{
  "experts_per_token": 2,
  "router_score": "softmax",
  "router_bias": true,
  "num_key_value_heads": 1,
  "rope_theta": 100000.0,
  "init_std_qkv": 0.0503,
  "optimizer": "soap_variant",
  "weight_decay": 0.0,
  "doc_mask": true,
  "dataset": "wikipedia_en"
}
Below are experts of layer 11 (counted from 0) of a mixture-of-experts language model. Rows are named router (the router's row for the expert) and show model dimensions 0-159. Each number is 500 + 50 x the weight over its row's rms, rounded and kept within 0 to 999. Numbers have three digits each.
After each expert's rows: a language model's description of what the expert responds to. This comes from a sample of Wikipedia text that the model never trained on.

# expert 52
router:441425568466484536623523520552469551488478412451493586441407549540465483436494489509540543505483519431470477549459538528536486587519438518449508436576569516524487494491476627469429538578483512491582529500464458498449406527454560543525550426558494525546470448477504539480489486478463465582516515459494511516484458594551530461575483523449407540497495526561572459490517413449551450516513472565571515470371530629459444534434466446505453477443512414554482508524386380494456573483444479
It responds to: Word-initial d or D and Latinate stem starts like res, dep, ass, stud, after articles, e.g. dummy, dedicated, duty, diameter.

# expert 24
router:411519474571511437576509482568484578472502542439443581399545505420436579424494512555497549441458609456521495512490549549512551470469416482515545499537438560446516509545479539485430467538483532480514531525500498622422414512478527527480512558548445497543486471441462564519481500420440397524540477496493457546509586524610483521570371528433436520386505522531560477501492560584541500636533497614485535493451516538419514492470494543472488504503550425519513556485460442452481554436508560
It responds to: Lone S, N, H word-opening letters and prefixes like def, resp, prot, as in s-ection, s-overeignty, S-ep, N-amibia, H-ouston.

# expert 17
router:517357437428478546565509426508455527496515466496359508428520515481475472467518543490504535472478625494498493504505521528547476516517435500404478441595525487520536469464457584493456485479586481494523509437525396531405458458449480481468489414482479415473522569484513570491444496457421503503583513444541505460488594537535449462417415541494461456381452480549525530515564492486575430519478558526563554480439479503448574481594457430504531463538434429471525499548412429480463640489466490
It responds to: Capitals G, F, D, W and lowercase letters starting or splitting non-English names and words, such as Granada, Giménez, Świebodzki, www.

# expert 29
router:566456515525444398546575543512388599551546485465476527524507465568495549444504449556525555461491524498495527560535564468544471526506411507428449450561499551471492501474431628398455554537502463554502482534494469497423419424455587431519492504531567428544459598480543499452550531433438435570554460442457493502495577516567489564565435502457530587411561408494534495533481409552561441527561563556535507395506478497508514556491453477455426499427497440519547561510418501470520531480541519
It responds to: The article a and clause starters like as, so, when, where, but after commas, such as as soon as, so much energy.

# expert 61
router:501449505541442440533613536623465592484508498453469543483488537541476453472407504513455531432491530466466464517552510578504528514479476521469484449510528575533494458461442580445467513483587475551504555540487471568410513449491562399487491414502492492576563486468442646529518476580536463566532495416472399487464555556517593532546450520460461541444516431508518560517472505485565428543397448527531510498490519516506527475571432394481454465436466502511479580508467472431466674432484536
It responds to: Pipe separators, dashes, semicolons and colons between numbers in tables and infobox lists, as in "3.8) | 0.2", "W 14–8", "Events: ".

# expert 0
router:445436548490494454474541535564446556577411459446464587510491520506493456464467539450476564415508542398440537588508515548565476482472542519393462454532515507525467477439489537422493511557625542541434514485411414572449473405475492361566445451489589407567478572462468532486526529534425484483500543478503499438458576558558528495455475517474372464453505579517516518552450478557505520494439495614470481478460426502444565467516516465503429488452444454522543482505478515397431502446503516
It responds to: Middle pieces of personal names and surnames in lists and tables, right after an initial letter piece, such as H-ew-itt, All-ison, Cah-ill.

# expert 63
router:439424442544476460585447464543494518461532431468458584480436509490457518460425413479546577544437504470535584517532587469548455549456590483456453565474522528490474500469441491512453555481542396501504500452506446523464507476458587521535583487478585527462505520456535529554542515507484415389579518439543425444476553580529562481424486495449459501385506580543524539472479543580539433490430519499483508507499432614412422437529473506509508539401536446448464511395443445464454530472453595
It responds to: Word stems and middle pieces such as man, st, ter, ver, including common nouns man, friend, person, player, artist.

# expert 38
router:488463537445425419515489461536459560544549490503444570493557603490476512453477405579517519498509537391463512516474589489494514544495513505409535523589427601488473444489437570437463471583569454479448530561446473604443458423472584497516524471535564466550509531463494521501469547452530453506528447415480444456428515524498478560513391500447412538438436471527455450504429504541623476545426483538585497454416400509554441569472465473470496543467547460477530604520519496436493507435436545
It responds to: Nouns ending prepositional phrases before punctuation: time words (year, season, career, century, final) and the last digits of years like 2001, 2017.

# expert 35
router:509413464531515476549590504556543587440537427420481555566449564474516501526546430469532556536389568432456463587490549580542489464512457561437437473594476537527521509545478586484454538549537485550560580493446429513471422500497514552493551426558422456564535487478506496548505554507531489537476566484481512571424572573525526533487392524469416554466457502599480527531541518498494450467463517540495556501558508524418465496445401465409452556460432463472547569446423522443478523374461547
It responds to: Word endings that make adjectives, such as -ic, -al, -ical, -ious, -ive, and adjectives like national, political, local, as in genetic drift.

# expert 62
router:468322487501490415539525504509484519504468396381435574565437537457496492479492541495480530476524519425478475539464514508485503507524539513517489523497425424559469404443460491541499460555466491521530513481538487464473455495474543455540574412525535529504482500392547540455556567433454460543569510456385497524530523639606523516434454516474446518518465509625530540531572540580531440457488558552582466490399455496535538521495500513506508545477474418504559501548477450430387575389488485
It responds to: Short mid-word syllables such as ag, k, im, os, in names and uncommon words, e.g. MacDon-ag-h, Mad-ag-ascar, sing-les, emanc-ip-ation.

# expert 56
router:449487497501380491468506531516442521495456475432530530432465485484474523476502567567502521483451569441491488527553569532471425551505448485477466541539433522562510486492524461470480440503534474457558502501394540600452535492460537552514511409510537536579547457533614630434489556531477522516590480455562514519488544656561461447443352532488451485431467524513529485541472469529536483504469577561482600465538500584415481519519480503461440455454503406595559559491511526379441570498430532
It responds to: Word-initial or mid-word stem pieces, often single consonants g, c, p, v, before suffixes: reg-, av-iation, mod-els, acknowled-g-ement, surv-eillance.

# expert 44
router:487467511533492417514535477521476477498487524517460489526462594526541475463451405530566542510569557482547566613503530561497433538499478566449452531534522487487511429436375588518511563475605436545496566530413418487442469466412507483477430495514582488540520489429588564502525574439585423556532524499551431575479523539545572598432414546462461537492496461639446475499473556581527480482487575551483457456479483559558568454558488483497491482441477462535444472455477453446521589460519572
It responds to: Labels and pieces in infoboxes, taxoboxes and tables, like Nationality:, Authority:, - Website:, the -ri- of triple or trial.

# expert 60
router:484464433546475460529544584519519562406559442495534555470523541491489517413456489490500525457560577397407492539477498474563445505451494502466493511574420509519461493508516543490432467478506540513556596517438395492496383500455552422600489505486534468550524499469463524441475576500547463491605493512511546569465536478467501578447492540500472567506458443617497483526432447590522431526402554529480500467489502553552516498551449418527399500429456425601529620471442427417463586517453509
It responds to: Section-heading equals signs, empty table cells with pipe bars, semicolons in game notes, and party or notes column headers in wiki tables.

# expert 54
router:499407563576510447534533444487475561510504497479488606584507516434461521426432554488476562455461540421483530621561561474549484534404474509510466501543450553461473496478455515451470567521510544520529513511396469545448486399440600464547536489471580494451465550443585534421444531513486422499548497410437432460526501487519534576505396523360501463381488572517537506520508513468564510558519502524427512502422406533477514545541491458433427500520427445426468550461475433417493517502459474
It responds to: Prepositions and adverb particles such as on, up, down, out, over, along, during, end, back, after verbs or sentence starts.

# expert 41
router:528492410518477448556606490518438525504514455471448539463590521543471453466486437472453588508544573510491449518502500525544481537506517554437515514636529504482531435506441519476467498428518481554510535507464435559433385507425510424526476467553469466541548540398496637521520612510523530472622533491517515543478511503549462528445444549455512538430487475548509533487415490524477485588505482560553580398535437568512593561509496395465483482494464468488465577503435393469519647509456510
It responds to: Single capital letters inside country codes, acronyms and codes, mostly in sports tables, such as NED, AUT, ISR, MPOWIR.

# expert 16
router:488398510497483376524496514536474564498482461473484562420571561491524496433435461507499616477492534497435505527555575580570479560480491541450475400476476513538528468493481545444472504518523485584571508524526461568509438449454603432519547435530584508523537523516500551422480503509499468546568487448482409557494524575583571593519482519470501545454482422556431492539553468598540514608378467573551636515479529480477530464501430452516462539524499453430497445507513543515425601431503562
It responds to: Spaces, prepositions, articles, parentheses and month names coming right before a year number, as in 1969, (2019), November 1993.

# expert 46
router:426530465507451519473516497525454511462520352458444596540529544476407447505392450496520517435459567472503531533573543429563506588511507542445505560548481609544502440538428517475486501491521479509548574485445457503444399515445543426453581552496549436543516506426503556546498528487471491461518527370531493547471532511608461540471379536474482497507433496595418543483481466516494456568438478515546504439507445538526546548576448455443452459454549517516526627462422464447483556426494566
It responds to: Capital-letter abbreviation pieces, ordinal suffixes and table numbers in sports text, e.g. FIVB, ACB, PBS, 16th, 2nd, Cup, FC.

# expert 11
router:443470385474472471475575482568449541499493538479445490455432518560473527486499489461505586451488588441433514564433576482552453522486481492457445414562384540486485441486452511433517507554516419496464512521489432435447451543456540441510499440491551420546541510449579494470483548466565473482543524413455459506539556520566573540520439569460492518442462453506436581468483424471526465631412558601514545396524490539442512478507495462461526488434421514447506538508433492346484498465517606
It responds to: Linking words and, to, by, with, from, or, for between items or before verbs, such as decided to stay, magazines and newspapers.

# expert 26
router:534449460535492497544522422569438522487573453460463545511459488551454541443539449516470553482448545476491530514502564538500534535514474558495512528640526567486543517459489595423498507578554521465504569599434513627451356577393474489459557414504578458551552479413543494446485510495471482500518427449472442480470538517539460501477413511369448489436521541529514462537532469484576488557414523498494471446513447463495519470574440499396493437550446397579467542520409516442512523505445547
It responds to: Past-tense verbs and -ed/-ing endings in narrative (took, received, qualified, joined), plus capital B pieces starting names like Boston, BC.

# expert 36
router:519457514512492495590557501527456498492528494418396519465540517456392498520433515516513471487505569437507486544411567424484487536491423547404437455503458513518573454429389593516480478463524509552483603568512448562424433411393571445528526394501547517472513597425508576469429525507500553523554499381435511554419509532500550542426499520492476461410525496553479454514460488569474438563435541503464534473479403499417583488506480461476436473470533452505525503550419494436506562503508555
It responds to: Punctuation between numbers in tables, dates, coordinates and lists: row-start bars, en dashes in year ranges, decimal points, semicolons.

# expert 37
router:515478440506418420496581512549501534510465377429508614504450464484494473481530465541442570443551495389513498528553523522484462441522490547452520423609524524525458436460455526453484490544622507550511501521481466637471441489440522515519498501531506488549521477460519516496449581515508523597519515445473533501456539612562455516436479451502379431380472513579429558472507505549537402484485492513564584490445547520426474542542482502503419583467528451526518472418411513518507532381456538
It responds to: Mid-word pieces such as ol, ov, al, z in Italian, Slavic, Spanish and Latin names, for example Pozzu-ol-i, Masc-ol-o, Gon-z-alo.

# expert 22
router:523422439528512404496504409623401530504510478482449518504472545504463521440457486469488532431524505482439561529486563536506491497509450583528495514533418535494459477465488543445440509525469505472571513509453480520422434444451539523461559396529588540473470526471561501491466568554516477449548448329463423518427588532581447505551388564431466527535458522518550451485542494601501428564496487507611560433441477495480460545607438514418506518410523454506558533484449449456460523434496543
It responds to: Plural and nominal suffixes ending common nouns or verbs, like -ings, -s, -ers, -ations, and whole plurals such as events, students, members.

# expert 50
router:542472494497470478524517480564493583604505413435454491482530561491437466471448512555512561494479563509530468583520593613508509535510560575512500555533482516513494450460417637502491484493579554535539535536480427616495446513428473523526570541451493470553537460424577631488451528488541457540529526415555460510478566547538508546506456595503491458499458448505466472520556410526528501530504526552482511390403477508490520477522468469430391481445484442468493549483426529388419574421500587
It responds to: Digits within measurements, coordinates, chemical formulas and ID codes, plus units like km, ft, mm, million.

# expert 47
router:467488449476549503467551494496415614488541464497478532432454553526442466440528499495499521478451565493480543546501571473596418577469497496496438427497486538505496507471415550423462429457535468540519485599403426448421429515482508502438484493564486512511491572502454683499511585485415481490530526441427477452451573572528559460529435590451407544465485474604486499491549509533528485541463529568525548493468557584521514493477451402525509502505444444516526519532518526345451513467447592
It responds to: First letter pieces c, C, w, W, t, K, sp, qu opening a word, often in titles, such as whether, watchman, Waker, recipient.

# expert 10
router:514520445617483516514473477563470569512428449391474548447610468457465469474467523554520565469489594448506540541437509521593443492441496524427483428478520541518501490524388573498495475493494458492567632504485477552515395546499464481474570443572534492550531523380520526524566615419479441466532457506557483511499615517481603419481412522450456563404444507516546464520461518555521426556455491559484583497469502522532556520570472459474438483550429485465468528519483462435469567476485551
It responds to: Capital R or T (sometimes other capitals) starting a name or title word after a line break, dash, quote or heading, as Round, Ross, Restored.

# expert 23
router:589440485535427474582608466621462540507533493523473532486468452565460541440512531496550555437516527434490479612452512439507456554568459516435473542548484515455497483501404550516494543468542426516526610527461410511484488531422568481523514454460493500528549414422465492472413520406455441439504523438535422537434592589568533592492484556492487547445475477523548501545509453482495475538517530545483519505515518481475463465514447483424392486465513390457502585449386498457553617523527430
It responds to: Pipe characters starting table rows and hyphens starting list lines, especially after line breaks in sports and election tables; also the word red.

# expert 15
router:572496387543417500541597505536533563524445450486435538469567504531527534441538462500530525442439582478433548552518519510468492470501489550483485557544380561521509417534422549443502547496565459485521531523479407461432498513408503472422549439520570513512485423505571489506422525460456426544567528423532460537443549562496545436579477561435502476404502464555560550490530455620507484530421493529546514391529525559523464454463469474423389561492461433412471523437475411496500518494449551
It responds to: Commas after place names, "of" in phrases like "coat of arms", and colons after list or infobox labels.

# expert 31
router:514406524628427390549498449526445488505544510496401533547423507445480505536525481520565622473563581467478545564532542552452405527464477572480491462577501567458495445439416477475536563550521566532564528515480425526444497482445514490536553490452527420478508555421524568506482487417573445454541478488505473513392478530484513572445537488446396538502453510548480523540467473536515424541449498593540514423530392581539532548532393501418474531421499514463609513507465507471498533507442524
It responds to: Final syllable of proper names and titles after a capital letter, such as K-y-iv, W-ise, J-ose, B-land-ón, and words like Day and Love.

# expert 19
router:528423528482428419597504487440465462483420550485480505435470503486538521398530543567518539497502606427420462601490554525502498556471517571442453515596582560502516473489462632409487453456562374551499563481503450475474505531476455544469513442462504536580560530455539521493539521462517500562617532434471497482442581471479537557553507553424436579461417535600487606538402455568502493499508535539556580498462474497509564445474445475504414503503441449470474521481499456490510541457451498
It responds to: Opening or second syllable of a word being split, often after a hyphen or a preposition, such as se-x, se-lect, e-levated, Mar-shall, qual-ifying.

# expert 33
router:560438478511524417549585476599473492475491485426491564415441520489478457538436501476551465461481545495488525535507525482567466499474499550457455533499408556535446441504483513436442470536480531554559548531522493516498454513469550439578540482458528539478528448522520506471466475463481451492547441419476498449502634610536552572517448539433495542405478511525515443512479515482520464510381534513464538475403503574497470566423472498385329519415512444439538499462425496475527652515384559
It responds to: Table cell bars, section heading equals signs, list dashes, and hyphens joining compound names like North Rhine-Westphalia.

# expert 32
router:512471434530494453609504488511475595540497463491450506503488491539526522446504532498471537480449558390414474539482516502572440559475464562419477546513402517456490461550411533521482515568534544536535509560431368496509441495456553504463543498480543459422481542448441496412443574521446381495575532414475475542394583525599520530458506599430499491449552499570407503496471522524542545535533471549463479425432435503417533496466520482490429513428537493465527600399476420405472515464479517
It responds to: Prepositions introducing places (in, at, near, across, University of) and compass words starting place names like North, South, New South Wales.

# expert 49
router:437442522524497479468529488543473522542608489537437549515482522535469462427515406470544488465499571513485487624459521535510468532530542507468506532517549553554465444473362590408462541548523467491551603460440434493416514470467495564500542528502486491515515521415514497486483502519606506464562479427442438518424535554588584538480432535463353498432458547591500449463488450525515486555378438591592578475490496527507445517520466466538487539442510431487463595434489502441449541443418497
It responds to: Institutional and demographic nouns after the, such as population, city, village, School, Institute, frequent in census sections like "the population was".

# expert 8
router:490484471497389423501535525519464488513524521450446572459542526463485455455562447555544545510518499428454517534452605454507480545445517496388363492536439548505433512434420574515428538506570458440451543586543423532504482486442554487476550544500556489549507461468537555455508560500464447485545502500457509495438539556576495498508505503483491496472536553603496520493455482538545495578453544546487507366384523615469559534512424344533461453457453437580545559427482497487506490389513548
It responds to: Sentence-ending periods, often fused with the word end (")." "es." "ing."), plus the closing = of Wikipedia article titles.